python train.py --n_layer=11 --d_model=160 --n_experts=32 --experts_per_token=2 --d_expert=160 --d_shared_expert=0 --activation="gelu" --moe_layers=[0, 2, 4, 6, 8, 10] --router_score="sigmoid" --normalize_top_k=true --routed_scale=1.0 --balance_loss=0.0122 --balance_bias=false --router_cosine_scale=20.0 --init_std_router=0.0146 --lr_router=0.00133 --n_head=8 --n_kv_head=8 --head_dim=32 --vocab_size=2048 --norm="layernorm" --norm_place="pre" --norm_eps=1e-05 --positions="alibi" --qk_norm=false --attn_scale=0.177 --tie_embeddings=true --parallel_block=false --init="normal" --init_std_qkv=0.028 --init_std_o=0.00596 --init_std_up=0.028 --init_std_down=0.00596 --optimizer="muon_variant" --lr=0.00727 --lr_mult_up=1.22 --beta1=0.95 --lr_head=0.00734 --grad_clip=0.5 --warmup_steps=200 --schedule="wsd" --decay_fraction=0.391 --decay_shape="linear" --final_lr_fraction=0.0 --batch_tokens=[65536, 131072, 196608] --seq_len=768 --doc_mask=true --train_tokens=419400000 --steps=3576 --dataset="wikipedia_en"
Below are experts of layer 6 (counted from 0) of a mixture-of-experts language model. Rows are named router (the router's row for the expert), up (a neuron's input weights, with its number), down (a neuron's output weights, with its number) and show model dimensions 0-159. Each number is 128 + 32 x the weight over its row's rms, rounded and kept within 0 to 255. Numbers have three digits each.
Before each expert's rows: a language model's description of what the expert responds to; "raises" lists some tokens whose logits its average output raises strongly, later layers aside. This comes from a sample of Wikipedia text that the model never trained on.

# expert 5
Hyphens and dashes inside compounds (single-storeyed, tam-tam, YZF-R1), and word pieces like p, w, port, show, support after re-, ex-, d-.
raises: "or", "on", "s"
router:110130118131205116205124070132156120140109146091126097116098052113103190120141150111117144056112154147110073112076099136090097142102181098184171110148116177089108126140123166148087128177103108149133129196097100145138171046131158140134090102143140109105157127133139125184152142131139150112114178075087141138106107193128087097128156180177151103096116134141122153098082098071168087131155097103102096144147119212160117127090140166119113130104107091163159140144187192088133106166120128
up0:135148122090127164093101089151109138098124138113096157173120123139200138067057178099128148147102120082097089121077085095158168145091171082175119083104110141149142146111115122161113128108106127157126124154135120093165166134144145133125119133125079190146108127122078120180171136134079139148175136112153118122120153146092042163138111135070087149103138137213109146135057100174151087120172184127220101126145157154086147100115108112153177186131133141091122173169164125123138045159125094
down0:166115071151151103111154162104088138160198100086130148126110158136168117148168137141103128136106130118107118154179102116122116200166139083163148130121121159107119103093121172077139130138130172133084107115132084153134080190102067128142129145139161149111113141127174073169097151185172126078142089173120125128104147104070104134189103131117139099132174044145078108161133140126121107180116085106128123117132110126061121104093121134173136112102206067050116165107174156175132222092138118
up1:132137167127199129086161119095048151064105143135115117107134117081131115139175132164164151076149133101126073129077198156176177139088155188142135140120050122107121176147184057161155101153093144125156059127102113073112167153159116144156114080115180138131138152113108149135157167160146077093166152064144155121173128162071093131096102118149152117137127133188099136112153107143083126086128114082080077129083135127110079115148102083144167153119134122164138130155182161125125091126122177
down1:141146163133126088128147098145121149087154186121086113146115079056154165127146122144147170189075123076096161120156171118159148123079077123080145148138190227133133166133047091144190091172141094114112125154164063194089157135127140081154113124100085139119108126163173125098104155152119090142123125099129089075105144135147103116150166167124121175144133121104127133147166123137176091162131152111122148056134093138147115148151135169111160116113101050122110099086166168123079086102094179
up2:114109108088212073128131071133120101091074171108133129124114106118103131108149119133185147209130114161140178198105137141102118119104116081140210142139154085132052099131117095122103190100155207102157151129120133211124121095133148174117124123105106087152119070073157140124161161082135130182158179141104140098069115128197128137157180102134174177119150112143102097135103122095153134115197110081106103108168100135149191125113153123124130120112107111141125088131126120152147131127063167
down2:152122122153108128122120140152128187162134088100187125072139129101103091098105044125142174142161144133109112107103129060114128070105116092079141173190091096190169112116114126113135191159141108144148129130117102165120127099113158184124172147110125104205122129110143164133097119191183132111166101137132064096187085177142163083128117129087092184125070124163100129109038173101107106092103128151127104097148147191081162136112120181131147197132186124151105136096139106120135130156126103
up3:165174114137165097187149044171137120075167176080144126095133103085147125081163149163203182110130097150096147129138166183133096114099133133139133143048127199109147124122110137140151112155110093128115126111164084128109138078146187096161145104145146146122150140146094144050144078127130169135114151143169101129112129148094125120143103143121113190123152135116126139091055107112153096127111075096115120112106198154169045156137111120105121089085141082217136122129143099119166168166087086
down3:119087134161097169093121140094141171117150077109156134121086132163107122109167195066116145135170169105123096142150096103202142127101178193120170106172135162112103099175107119053165167191125158099199150102138115151154092104090152106163139122094095142131159139079112131134181117083076127068097128151132141151105137108110066066121113110124123138080113124112122113094133117194110110121149170161159141113129133066156070166150157096201116143118149139104116155115089229109149110148119105
up4:173115133148119119148097076104126144152073145114188163094138090159157167130172151216165080062089111171137144141135148091145159100164155172154198151135144142085083134143082140119166125101135121162110185109153081173118081141077102126139094170088168088128112101171084113116139141089118152111171189163116105090140161208115079080128132057168155091119097105131138141093138108146131114118157124130098070124117126111060062081146125097114171133124116097163090129127128138149106145186137161
down4:133104106167191128137159136107183087149107190116185162155115227154141140168082078122129130077131051129165127136158115154120110121114115122088180095134080122159137180163129114122093137201093114111118108203130165134113139085106140113134136123084138121119103159089155136128103100128141153114086169099051153104166070187157102093115156142109127117133121081180140109129085115094171180115152081123098116130083130130140094127118087124172163075111121132133159114108150057127150194104129202
up5:090129146118102097171080141147104125094140145119173081110188074168102178109116117119133180159127098100165120167095163135130087135139124143169152121095150123119113128188150128117206141097099070078096156099159099128093124081108082115099154112150171165111082125174050163106136121099135109161077118186073142108121098204119186158155122162114119149116131137115148129152060145088159153133149079091086141103123126158154150085188143071137157162159159072190120169149169096133095136076142115
down5:173042116195110097158122120090109102168166109113184097169171115178084095130134077127109126205047126150144120132133129098106107122085140086111144180125117112100132124115148134114082133100136142153149117108065131132057082139180164106141127104191114106147132075137191112124135087124103176179105129118140152124129154123183090150117125101098151128151136106162170156192150115155099149157147088145140205139177145104170132167139094165088090078127100149105101107162122112149201098082085111
up6:129137189100174165099120095058130126185097179093099124151100152129125143136131134139094155121110159029099112116163103146132117137138158100148110162132165255152103116107155144143153161125141162141088126089106156179136144155125141153144116152126114107120108127130114146183151144155108068189080152097149149131176109132119017103122127095150116106106120169085104114102103074140130174043133134117118134133081167189139148089164132099105081150140115103139131057115155115150096106164164141
down6:120088121167113129156108105125201146136122089109107131109076141200125151108140191187131145124118127117136096146163138126147102158114091104121125138145095136092060122184173107148087115058080088137144108103127125103128122176174118088168155139107151115199129137135137132184193094072166109159149134061063119092126075145171073104140147123123134131125143132142174117158144135125060143139155130182139170134156121161201174100097105111122115054104133132060145088134082131119159204082115106
up7:120133173156087124167143155132116082151116108173169138124142127091155147117187131150185118139163028131082147154095104127112083162080134129134151166062116176135107108219159155176072084107091115177124070149144075172150141071141122123128081139132091115130149066131117158080084126100132117165130143121112110107165100166176164125161122135098111097113070148177110131125111143070153116182121108144062179113163129181143138163100111174106087093089121151152161124162094132160122117167078121
down7:094115104124099157160128110115068186119146108105079131039100086140115115133151144133176149108118152123110148092117103136213113193161170177091154151060138189105116053115090090116174133106142094156063149100114172092125127150166143105092173139139154137104089154151137085152091152105097148133122138075110168115131158222135147122102106119175127150172128138061092106137106178136118113096146173153165122116144064155175168102167109125178114160099111174137090147121094107117139126134093168
up8:147172155130115119179097114121105111112084078125153128083172103109095172150130147115156146148146120164088126065135103140143104091095135087154141131176119119156157084165145093096116144112131078135151153122095129153050159067137101140091161074122190149066139121191071211113149176157148161136111107129118134161036175151105126089117140143079091128132127138116126117095119085119139115109165124125145101196093148130164132122123141175140139167084001099132134188167159135133157156155132141
down8:150107126126144058141187125117089095144125105123210134131100154104176165071127130128172125149112144143164139169141159166104139113133075121163115111040147144125151112148181149118139082125088117110132148164123128111122112145137086118167098116148087157122133120138171084129149125175116128096148111063209134105093109119123115120085086056178097209154143116105139117112178105125153126095089107171163059100126166136151194114160174122179129194140146127104137101116185081073084101123137052
up9:107122163172131171120053189134126147143180120153166096124106095081087132152112091136156162139098178143148134100104111162128164102137151132185105132143113074140067139183131096153128115120057133127126115125148111135128150037152170143073125169112116116092137133126152101129205146160107128057153160117124112096095106125115117120248139118177143058091144119128121108186097105154170117160123165072121102122160118101076211137119119122128100159188130081121123078155116136106144086150129105
down9:097152081154093143144159114116156142112125081110123161163129157128099131116149137143153128094110085136148088104199162185149101129158113152116144137136086151072157148160120108145110168136143236129207160138122148114083169069135061053090115185096102106166108094178145149157144155089104128117096083132114094131056160154086144137148141144151203135141125148137132193101117110089115187118094042140080091120095177154094128135146136110138085150075145160141146147134111132127105125115059118
up10:108167108151140152133099114130140187083165145186107153160131109128105113150118111122127145042151208125144121173108160103089175133133149142158108104078171131125111064122167132198187077178119122188082157120067105083080118117203109140124138116107134166143132160150154103161127090154130135114146153096154130088123109118130098141073093140117099096135109181125137179105097076147176060135161065127102144117179161169160084090132133156158135137138153086117087131135081162104118074189079106
down10:150252147161104149079141122179081098050086141107074136144093119067200155105104161136138156175092053124132181118132143183148098122141129133125080098123179163105173113087099133135123118136122139143125107141120086158158126144143159154154088144138145103115137112123102127138085162154083149129111166130183129131125079112174074115174113147129108165172127108092125162146079061163110138111122134107163109074095111065149173100060139115197105138134120169154128123165184120118105095130143131
up11:117102057187124109173124143101121132147135156116055139119078100110187193154152123097159120075166138059122160137119132179154100116100119096157106180127095133176117180130179168096123088167135132124154143116176086124089110143156161082181178125122088096134095113109118129163183131075086184112119144077113092144138134172087065111132136151137085109141089094095110176073113150151170158102122155093112077131160144080170169139076124149197179171163111130145134154132127129095131132105081153
down11:153135148105102156104097229104109149169134049112118083173177089136121093088127157176157069125145140109152069112113070140152140101177129092104120197097129116160120146074105090120088119169161108143165078118085110139109147136138140166117086163150149151147086139171120150124124145090141130141151127151143112137040105128125146146056120119146139105132070136134099075155123123196120159068152105111142156132163178125142088182136134111136157120182137211170179119087122083151082146103150111
up12:143101089155168183153109131071152126133118148115165130158067161127129154114143194174136146156135132113157061135084082134114092069186179127131131101095131157130165150137142113132155147179132119132146109117079177165133174128165170147160144073171076127120119045161089133154125146130108180081067128105060115155121156106126121113169067100091138106067141192097057106156100053126174095118116174054103136100161130121160131103121095136123118171136163131126118129126117190146148087134114117
down12:115161142128156138113180181124053155130171118150108173091151126071135158109140119079143128154118083126175100146095115157119100115192106113038207111138179125085191163104122126164178097122152152072131191110157060117178167173148091129142108148101137174133120090080173113145157117088196102120143121133136161123140134145130095100084118151108117148130126138200069129087143114120139099158102129111145142144154090125191108104087094136139121122085172124160074144154103076092127066107155103
up13:149093191153176082133159086114135123166181090109090108140135129180078148140112097135117096119199096161091150117157154068144151104151157126122145121119167141161103150128176148077129122148093089126158149142105076111182117110139153147112179153090174091141149158107053208068122123137076111167075151131139209143123107160117129153106129092092131085095125133061124123093143155140100092110160104109157120124122168186100146113117170069138134127129159152115129111181068191118100109076082184
down13:131110095090107091114078110120123092123124121169102145121141172131148157158086109115094106135142167159083192151101128130187182121106137140103110067099146167112112153118051168107037122102104131106161152134147116135087161125084172131167089100112137162170146098147116038144145124170076135127136122126107135171102084163136104165148158192111162102123149169125144113126192083147168117152121176134117174083111078109096175201162148090180169097124135090142113091113169146059116098179126163
up14:111168094135203098160145158153117151115132108151145169154056104033129160102165137102110156112137072121102126076133136121100099171144110107174178147173114130121184152140133147198169102102139108128143113087114155134197168128129085114151062128170151150110164147100124160113143139101148090140119145080244099095124121183084085123129132117107125120189140108103097107090176104120146090113136162108107103081160115152093084148147121093181120133117123135143157156081115092099148154152167044
down14:162186134106141171095136098147115109127156072123136173164191148109134123195091149107107090168157103154150130121150159116165176138108145092118124103118149178119136036144108148104108177103091123091108107131082104080122218125059100140112139111116129067176098136126169076116094104144130135139154066146087148095088148073142207154090144101067188099112161086151175132128136125148101105146116091107145111143115137128173126171134075189141169106141084169158111147182101141096135121113170153
up15:127139134124158182090152119108138115169135157125164147159091069144138127133136126096128131105127092145079120177158160081106219076101120085128137096106112190112102080117123098105134136185142179145168112133071166120116130122136158127136125138148114125162107092131124078109169101148134087133168180090058182087169137124126117051161106132149083114117100100130140128132103144140150123132123064201123167111118097093183169074140123138162152082112155087123118174107239127093104154198167171
down15:090183135103115067182109122169126123106102112069175154090187054212168154142140176152064169090092203080120112155143127112140154110114145153106148092156099059149193091081099075179120151130139125145104115146115093187139168188144133129109087092141110131161117163123142122125092148103095166114133079131118116088107116105158174135122091097127126098127140127123100134113174184185101089117173116133135151162108143120152132117136079132129169072123167142072110135167077124170131155167093104
up16:124148050119143095150133124097180123090140136170123117117140049086118171108112125127173146087109140132184102120120097144142136205078162132115137120134157115154143152142123199113099158114108092068175139076150104090164129139147142123159120140160124187154125062138094094149115124107149077115146158110056062095109133113129102101180178132089117170135074179152138161125154102077121093145141145176104082123103118132165225141080217094088132112123105149101114153134140126153117133167113187
down16:130161087115122049182083118119134126168150175170159118081051104024140152196109097121142124125127161175145134118143143152184133167116156117123203131155158117122153161179148120124111108103160135157137072133126157151138156075148173176102112095096094116164086129086118142136114186109166125089087146178135126107110146089108150071165083069122139150062111083136114111107095115176099096113134129074135142105156171138115186140096133080149064139133097147163142125098190104160125146151112126
up17:101126116147142171185111113149063174121173134068118076106115103152088134104053214148175144156123130144114136135176169065144152125080096121138144129149177127105111098137134167145131124170097092117138146149107077184076185111082109148132124143084167154138113151149102160155082112114053101129151148129161127113087047148148070137069132098153118156111155143119172096147155078136134156096093115130118162142167107142215137160122171131115177117131153201101066125083122100120118099118130128
down17:175136082076114162128143086147126098133164103076148123100125117125144110173092099122117097143129140149097131115138169082119114177168154130130126099075165092097159137106071151127153098143142155169077134132106164088185103148137137168169090154119141108165104130139139155072083107096141132114063137161139113099147138114111118151119104092165119178097155117115097131121121150164096102173127183180133170098062111152179201217049185106150076124212177146137139106077090128072123174139115105
up18:177106133144119094133122119128179121103105157098157135150075103138103167139120143099138099144076079092126092106125172125129120157075178105131145114087110158096138118113136136135126171151125059111150114116128161115118107134116158110174107129093153106162166085155140159127123084134104084149138193101189098128169117213150125171174176108147111170111142125130154135093057123002141073182150108165093046092175142113122137172174088187117122109149163144185110119110105126125152069137120178
down18:121154102158098115180113184119161132112089135091118105140105120151073057116134060136054087117174117115136152171147143115157134150167094160151118105166108127157086150168169142159097105202105165122159139116137159166104057097076123164124131150079164121152109189112163123106109120083106140110125089125167123099113147126129128104078169145126101188148163049201139113156150178094160089058121083129213088182123127127127147178136167141103134117117110093105141124114175115139085088097137139
up19:123093121127149100185124134106158056089088175152133131130075128121094158097149137105147143120129105091155127149127169141106069138091093174154154176103165085080046142093139093158089104076148112097152121206090091123091131126141134092163126125130107105150186120173106133163069184137077177201172146056192089121166144150120097113168131119160188073139101151129120118119160129138140113083121102197137096167107153126153095151122115148063144116156167152151170123115142120108120107176143085
down19:105131118125133159162148120176120147130103150032109079132235120110092147164053124064155087129125149124112179149148078148136107126124186167101118108068115101126078063121171099091196074147118165120146193102145141118163043199077130119155128134145110134136156150136149160174157138133144137166166134191140122102101131181158121109130127089105157095154135103093171127117124107107114128149090141141124200111094122082130106070097131147114062141149092169153113096130130122129146122144136140
up20:118136135065104170132197089134137137085187136080163119100164144146101186083138156115098158121116092144112122090151098123103168105114075116067109169136114137134102112120148086158108162129127135125160153115086161079163092101157187156191131062152138062116187124175096162100090158134073078117179141141078089124143138195088090139095114167132181106128150130168111131140148083145078143169109105161131101164033095126122149081158150140131178114112141136157150128114145096106180150175138146
down20:160190124120120122122121085141133074102129109101161155140116127168181125170108107174114174135116076133095032151119153157131139149131175145092091091095169122173167147167185104164084172138098158175140094140097110120124153160103117103190188065097064043174117129098152133129144102144153120054117150158134115149109088063104123116087154112080158124101121203141107078117111113177121099108190104103139133145132104105179113156126147129114129123121139146094131108194188106098167110102130150
up21:130075132090118104160079101090094147131169163115075120114161142114112137110087144178136094102119109081130131165183148190112128061072097136173128122116106103095134177176181065152117165134167150117098125194151102132137079118151160155140092110157147118169134187137103197167133142143150126147148132177108134146101163135067150126094103103151084071144116174103110137137145136111057129173130047134161120146151082175095062162095142188146180120088131157119114138148106094142052109139121160
down21:128135110110082142134082166125131107152164139120176111108161152116128054149151126037157115154089078126134189141118142110181158153117108126096144131095173210160149117139177128123140149116154161117195177177112103130138136115150160122068104130152095064120115084171125106086156102089103086120086081093135143143072073157096155103185157095192102082176162145114134102153150143144173166129159094136123154105136088122134126115114099174103130135063136102113133106132148038104142113212141127
up22:129121139149157141161113152050194159073066130150111146160117126144091146141111119153147144113176087076117151116156083114144116103075082141105138159168132118105124155175160171131155092081095138168146109121049131119159128129105162187144080122111111115208144076119133155139112179162129105094130143098063156124118134202124128122163133185137126156169079139120168123104179138103151133138100105122124087107099065137099100153099118009058137127102125158149156175105142141099110103187109124
down22:092119178098110129120178135198118139144122113081123092064129088071171111103083178130165066097119181112119114149126160110101152147080111125100126093105093154124166114136082119125100113120109083126157118099140168146153176164122161095107123156092163180077154161153129127134137094105160148159127116122110119117092105129126105154181085103171171166145115154163068169114208068100055105118108128128164142079157122069079120122124205122158151121143121154128154164207189154178089142148093130
up23:073145124105189144195099082108176111126128110121133134107124122176061224116117084107149097118153165148165103127165115093047175147098177136076128146171127086180136094111132108137065105155141113123109105134155119063101139128172184076107139146144160144136098097118120178103096163194152132131185147108111132142143153164101135151111131128102075125119105081081175085136149188127125086095149109102115140116165183098103146124064100140103086169090142100161110191150133181138120160141118107
down23:117115070136081121091123141157125109101140128123088148134069061083157118083120154198189158136169120208131115164160135134126087143182159096202105145093072061157128135146121168115132130137149149192090134136104094182149064137150143101074160106074116164085151093094102144169123160140113108138136196126119110175096170125103064178113118119153132178136094120128092095118096115111144140120098185125138136117108085165158112134103152149107139089119129168092132122128088090179216131149151154
up24:087094117073146137114162211156126156155160143097068133118093103117084138111093131093124096097150128081101136112156155130110137084117115100077108153149138105146148100136108131143137136104185140165116086146145203140129122122096143118134107132125166094100080134128113132009133124169121106119167201176132176121133097192134162084144182130182157111136124211173148152165122111071107113148156089116164099118148134143137142078110068124077123165152094166151077182150143164102089103161083079
down24:166109121135189144149089129147109096134133108180199107155125115117068160146202194139075124153181126137134164127119160099112137141059143121119111131149113123124142097158114158166079125145112089112151152211124095087084094062123094152132174156142125103147105147138135124148102127191139091127170115146173080142157094127149176217108112172103102121046145130112117151111125065113196138118123113107084120127109058095113054185139141141129091153123074121113134080148092120164132152154154104
up25:108165093141125097146156117122195143064125117115105082164045102079122173106083106167190168131130132142146164156111164105122119148089121123142143095140160178075163081156144123182151133136143148170147114147149109065162115095118106124119096102148140118123154093062141139094157076103142144099102142125146102147086100159047171087147153160165082120121117208164152112156099153083158166180185083126092137158128175072130146092142118125119135131140106046118157156159208116114121102097101141
down25:110128115168150106098130043120136113131134084114184168134105138161148097127111132106113120108106138169127150118121149099139153112167081094176096149137135184147144149160125104109091172154107085062125117134082091127122131056106186167074123164144121058125185120130133159096133155152065066080093141093169128164124085114219110099124174095160135134177159129114097088149150085091120163093109151126176157164114142084188104138134184134110180130080174142156096155162082111163122122198111143
up26:089138162113191160123164143185093084092173189129150112140132164113183161080126185101168118114128066159097138162105092104122083131137101149146137135154107111131161098164152088146047108133122092209131146170143147131124116123116107100182091118137089041108155136142091109126168138141164090161186162054110153169161160113166094128126101112120130142162190124162116092125171084142105104142133139166127159143151116118163110099061147110134118105083123117095137094130106099060065103181165084
down26:121138163163116133167105191114168119115118105155123129133175140102114220128124145125063172187133217144130060142110067125115063099138109146116173142107140116126091169107141148119128176078130174124148123100104169128113127160090173065073106127171107153133071098130160128132104121084048125151159141103201069168092083168122134120172161145122147145094141119106065067172153146126081090108111118135137187095159163126102101145123148125115145127110149073148115136143153152077132098104141167
up27:156123131114129148128143129075127079143170204109098125167026139154126144097171183147108146064160140072122121142152166124101112150166102154129147181146152130116110103141128104099086126127081083125061174139154097090144110114114077119144135152142133126138141142092099074165158151116124106122138150127140170124210104134123117148085096091109162192140117144100071057156078128141107162110106173081156053205136126112176111113139183146113120160114110082135151189145187123134100100169109175
down27:107123097094170143132104106137096132145096161080124149150135182114123134181149194094130112125102067049088167120206157140165108088168086182066163075158143185143184144067120159136089147102172115181186115134168106079122135137094112148121108187034109098115161142093189152157151104149150098120131140123112104157092161146162098074109119136094099169122103115145120091121124125172116130130146147149143132133128111146088182104146080151144117101092130160065124166147104057117141145143102151
up28:094170088125096123164094121116118115143112164112121141129119132098084153088155164131119144124162102142121116153118149133116163099099089100208130147066092135073122059154134195089132094159171131120088154134088121171168118188081107132084179084135119228143089120148149139116181146148095115087126174123140157130117127153064133131121121149130180118104088150124162119158150155146108161103149161060138041144137132130173124134087093176070120165119141102176150113198167159111124069162099070
down28:172097107122132137119103106127173179089084092142081132129130169084180187185149153131112067155159112079136114113079168151160080103109194149097107067074080129102170143113163107098149150086144191163133122151141139148071103060139188098152163078181109091158153136162102108138131119144095071128089152088158135160123170177164127117161111092141133092110109175182092144149128047116084159163124101166109097111112129115112106140146128131175131126093108131098164124173121118158110113189157161
up29:148129165135133156149123065171162115119112180096086142093134148131142204074142198158138144162093138101108168156091189119111129140080132206162100124069105095104178159136108129150079110107134126098082180128119101153139019128120134080141120143154130186138133137128127092110129110141123134134113144138167102117174087213092126151140138103148125126113181121114083160083047152124116174123146073138140184117176140123120109125130150123109092083151160145085164050107118110069133164158141118
down29:121159105102126133121155181172101121080161143097139097146075135115117088118085076163130148099125131138161072172158093103208154133120136106143170096169097092157169098190160147097209135116098136129087145148096184107125111168176161095200176202135082149132106171113131104186112083129078100097089083061141153124140163139145092126103105103161148136092116158054128101068174152113142131146111130107099080112113121115085127109130101096104127132133114142211122125106153144156121151169182127
up30:122088043100132113147144059153157206156137125102138143098129086101143127123162166161144157077108192102105150139095154154187096115173058151207159118155158125136197149093158110170103133127061115096141163127174168134151113097132110131062097098143122157095131097110097079176119146164138133144156127213114164072133120138099134088113157173162135137148140098147147085174099142110084147161167130110124083164092138085167150129130112110096097074123110105122118096163100125149115059162104120
down30:111156135182100092119153090111152088103119140086146091089159130085145128125109156121112120101180156184149140126142137131127097164083117075171121170124099110118104129116119177146022078129148175148157139118126117123130119179159132154161100153060176136118121131163131121096117170180124146155156127104087075109107145224114095116126176141116082116105207083094115150107120121103131147157109173140038091138161103126168196176146073144121186104093128116093100153095133109189141156073140133
up31:109160124123159164121150125123114134085153063163133105144100080135136155085107096182121121115172115122196097115124087088179167182094152132152136144153112193099129119126105137137119092165120112120128165135095123182157180155051131137109158109140093089075109126159110145099183132075110160063208152129132090160127125174126106111145148141101113123130155101110147082099145119153186131132100165095054147118175109165160123107191091095166086112144088109150139142167089118199092109179057073
down31:172095121175109133148104126140077113117110112120062127129168167124091097111101113158108097097139160108145122132081186129113106112074128157118131059108095117149164155160133185162130110140159186131167177154143141052111117127152106071108192151071137195175164141097157119145093147119129222156119073106134146067104103157126107085106111110101229136128173146144080114144125164165129185161091148082110128128153110100117105067106137097146123101095090146127164119137156074140182149143138166
up32:150166069130108135159178132123179116147081131155120118148177106113108162157127125192140143107119119097098061124111146145109090079128176127118172130130123112145160064095120117119107129149161106169109126134173149175118101098133153103096121157087186167142154063115133165159136139121115088133089141117175129114171147164067097094092117182143125182183106083128141119211116073138127128061127067093142100195130162181130104082107155122146093184171119091094115112118116149141214101160070095
down32:150081129136104151130140087137148154145124150099126109158149138138111105046079089117105144097165102098156165155110145120191089124217155115169103121075103119101139114126076134156095144096093078166095039162093130138119182070123141152128132141161182102092163158104129144178130136181112131094107177124166147141167170099127167127101128142142179112136139105121119131189152063101167112115187091164127134178122158165132173165073119129138123124090163058094131128131148106155164099080079052
up33:080127062142150084185130088173137167147137109157121141139146089112121122166115145131152107064101107111175151155111120183099142145089076176140126178137146192109129105146150129115082137102131069090109136092184091139113056129105139134110155126113087157146083133119131151131218178151111083093112133167132134136113144132154185092130126136132111075098115143111155144124116099158162070137158099204088121138150143189200056136144102139086125173080095130161105164106180188122093101148071105
down33:112116198099126084080149125114087088134151111131097134176116133154145114132155145165141101118124106126185125163152123071170217121105156088189098087141077138151161151117114125180144152076136147108083104056134175100165144107146137191146134113112143095168113116122135109135102101150162164154123163140130123105156074176061100172123148141143123170171108151112118127139142160127084063126191103203142100057102050116073087141135149076140164173112090139140130116124091104175104112076142149
up34:085156118148187098114148148129126103131156179116136140136125189116108127119083183132143144161164123175085147168064174111105089156166165119133160211101133122139136146096066131102087095050106104119141149182093134142110126121133167192129126078150120089147148091139093101171147111109140181036105132148085177133084070123130164116106121118107150077091173118161152140080110153134167110135099084171110125128177147161180097158056118185147144158067133090123139082128116150099121094112130160
down34:126129143112111154160174124120139147173135141117140100080113121141114130118122092149162161136148147101143073139144124141132122076195124135093055106162078121165127159121110144160136098165160170142143158092129133108076125155119061075076211111086085127145130127185167136131093107096119090050095216162136114121134145100123139167060068157207137143141142093133189132123125129041170100091075114103136176116187114183132122130089120133116131132176150116129109136070107168143114156111131181
up35:114156102154144146138140117118097111114124115083111118122122129155182144046106095186100111056130168091099158133120099087142155153114229125139113126173162131091091081117155165138087116174113123125159092098103073156154114057182109118126081169139174141150084104133152159144147126125108143138108149128080147150132166156127110142153104116180091175148103105157159126098173108138131080190108106133094162068174166173152055114097157098123123129144125169037066108170120154150152093138183111
down35:082143146169129130156136109143089098153124137068130078129135099158137129194066150064141157097137093098137143137139135172174137107121161152073132158097116100171152197142150075184166099087126114159137150133124117122101142128155136170093114096181128110115171121117084116091102112149124177172125113190227106152122120047089149098177098133121195114137104141099111115143164133124123128120124151124094135080115140142101130093110150141154138069192085102127221108147126151071095082075100178
up36:087122131093170090076106123121094120110118109142120150196140096131129140172107191154093136092091134098126092147135175087127117154140158096126143118118134085129192166105111095151102157165163071112111139149173110127132205137150159138178154134191078138126087148153076118159148107133136114102113107153116085117146185107119127111058152190111122151067071135114106117167098119065140110056099147135158080177100142169112177137140158175113101094149204122104152136145136121152166139173074037
down36:148157160160154101160167154108122100166151178172094190127150132094079105098080068128132110134089081106131098112087131136133121147147132107079115107131119119133083137159142155126146149148109154124178139116096147154138129164119104160116219111108145132175109181122097111150162112145093157118131229078117100090139143103135188162217163112057157089100131146063094127131131186081120101108122168118077174174096144121127109131077106034131142107101127156127136096167081114162174114132113097
up37:102133054095091083159104172056169086105136161137131136120140086127108112127114192130121058195119136129109177064140144131124111167077094114078120046135108127158127169123126084158197157104114155124091126144149116116178115130125150133115143106138120157160130133088154156131118136102135198164099193092113145113143142137127147115162079118137109095163142121192119050151126110097189093116158141175107085195173139168126114067137185166159165169151059096099110114124112135156119112149130155
down37:169139099122125089154088099117095132100118135048099161184139116104144108143109179127092161144107127115090161080152087153146079077082111124117146142141103116171114082107156101153086172103114117106164110157156064082144185188063112118129172137100173146116128075128137112116112141170142184103165106139125191101159106131079117119024189156149098111187177098163115112126153149137131147143151110130117134161146118146122152162127154157186073160123147174141079067105164166163100124111098189
up38:116114114141190170175209050128134090108160101096130108124078120124124141110138113169115151130096157112129111071109167102187081158097088082108126124167163113151104173105191120130165149153072102151117120173099142093136133093145185128145152148072124073106161147157087119125119134140131164156175081153113131130105112161122099075133151103126094070101060138128125090121160089113094081174179117129163154155096093101185119130162130200080157156087137081121164123103159174136112170170078165
down38:161165138106126112080155127054110090173119104132104164163136188157141125157162186121147109108077120076173096096159098108088174168100088183109105132120112103150101130132173124065152188105155146112118149123139123115164084145138159159089106126068091128166077123084144119128101117128199120144119140153138109126096144097137107139134165125104093075131100095112179117069112110175143106174098101159125130155155176108246159081134160130140114147169144159141161074119063061177147118134160114
up39:144172156110132102123151120137189121101046168179064142145082100136163159074124134136094114160171088106154099142126108085104137192129202131163147124092080193080133092194153153106123147099116165114131144137095166140174111059181186056108157160129127115141124111151129135174099127139142112176103117138131154110138166101132156118085128147191151088096196120132126106157104051098150117100136117118051120098141171131082126137106151139111191100183112120127094147093108140086146110162141141
down39:116158131116124153120108141189148195120108128147141140141112069166138111101153112165100093101163162090169113065124081150124142091075111060155185123123088109155147114142086157171109131109159155096162124062147156139151107131097107138166156149068120103147052163127093172129128182131156089096207106139102137097119192157076155170178135123142130160155139092148170121094079127199069121149111135073150125106120120138069134153179132129093128135087078115125101168091111189125189112156131092
up40:152113088170164144163112117128083091133082118167119094132079125178107120141139115194086130127120126138070093196115152157134102117100120148168118111120110150157180094134160169189092117157109138167201112117163072144129119122121165178156158156138131081137088130173112115124118122113077179133133157095081187113200106166069146096134097164091097184157125114108121085112111151119169103089115150167143146137099189068184152125129061132075118160109138149079151133160114136071103169086095071
down40:154126136143071134146126119124164164151149137145131113124076169147131128155131038108187141115157096140115094072146103100075139072162144107166147119141118123112065168177139099193146153187153109146131150143137094078074160139107152125125162160119113101142123124119097124147153123064226097134146124065095132058054107137164183117096094123124106056070124158121114146165141186163112108120197125126135096145082116114175135049167111136141099147171157125096149157133140179136116123160122109
up41:127055119157140153075160114196147153119160201119121128139084099207122208115106097082127131101100153107148136093114121107159118209140129161108131101136114118110119116161154179100101146045133142089090165093133121088161112128131100111142111140128097087104091136106162127133135102101132111095136179007133153124109083160118158081123151157145191065158118149080116139124103119096127140109120127114134147123136124116189123115138133152117150199145170152154121173166104145095234096151123127
down41:129116163129129103061077122173112154113135152116150107150194166118155126118123113170178057066144110176172117111169107175173135173092124200123152162145074128148102126094159119066085120100083113109140111075132081159170139094156125092092139130136127132119180160156097155187182082075123139191123141062129157152075129129143086185158112088152110167102105146093145144126124125104101118104199119157116137128198116130159097125138114126046095144148165110149129112087127153128062129149120095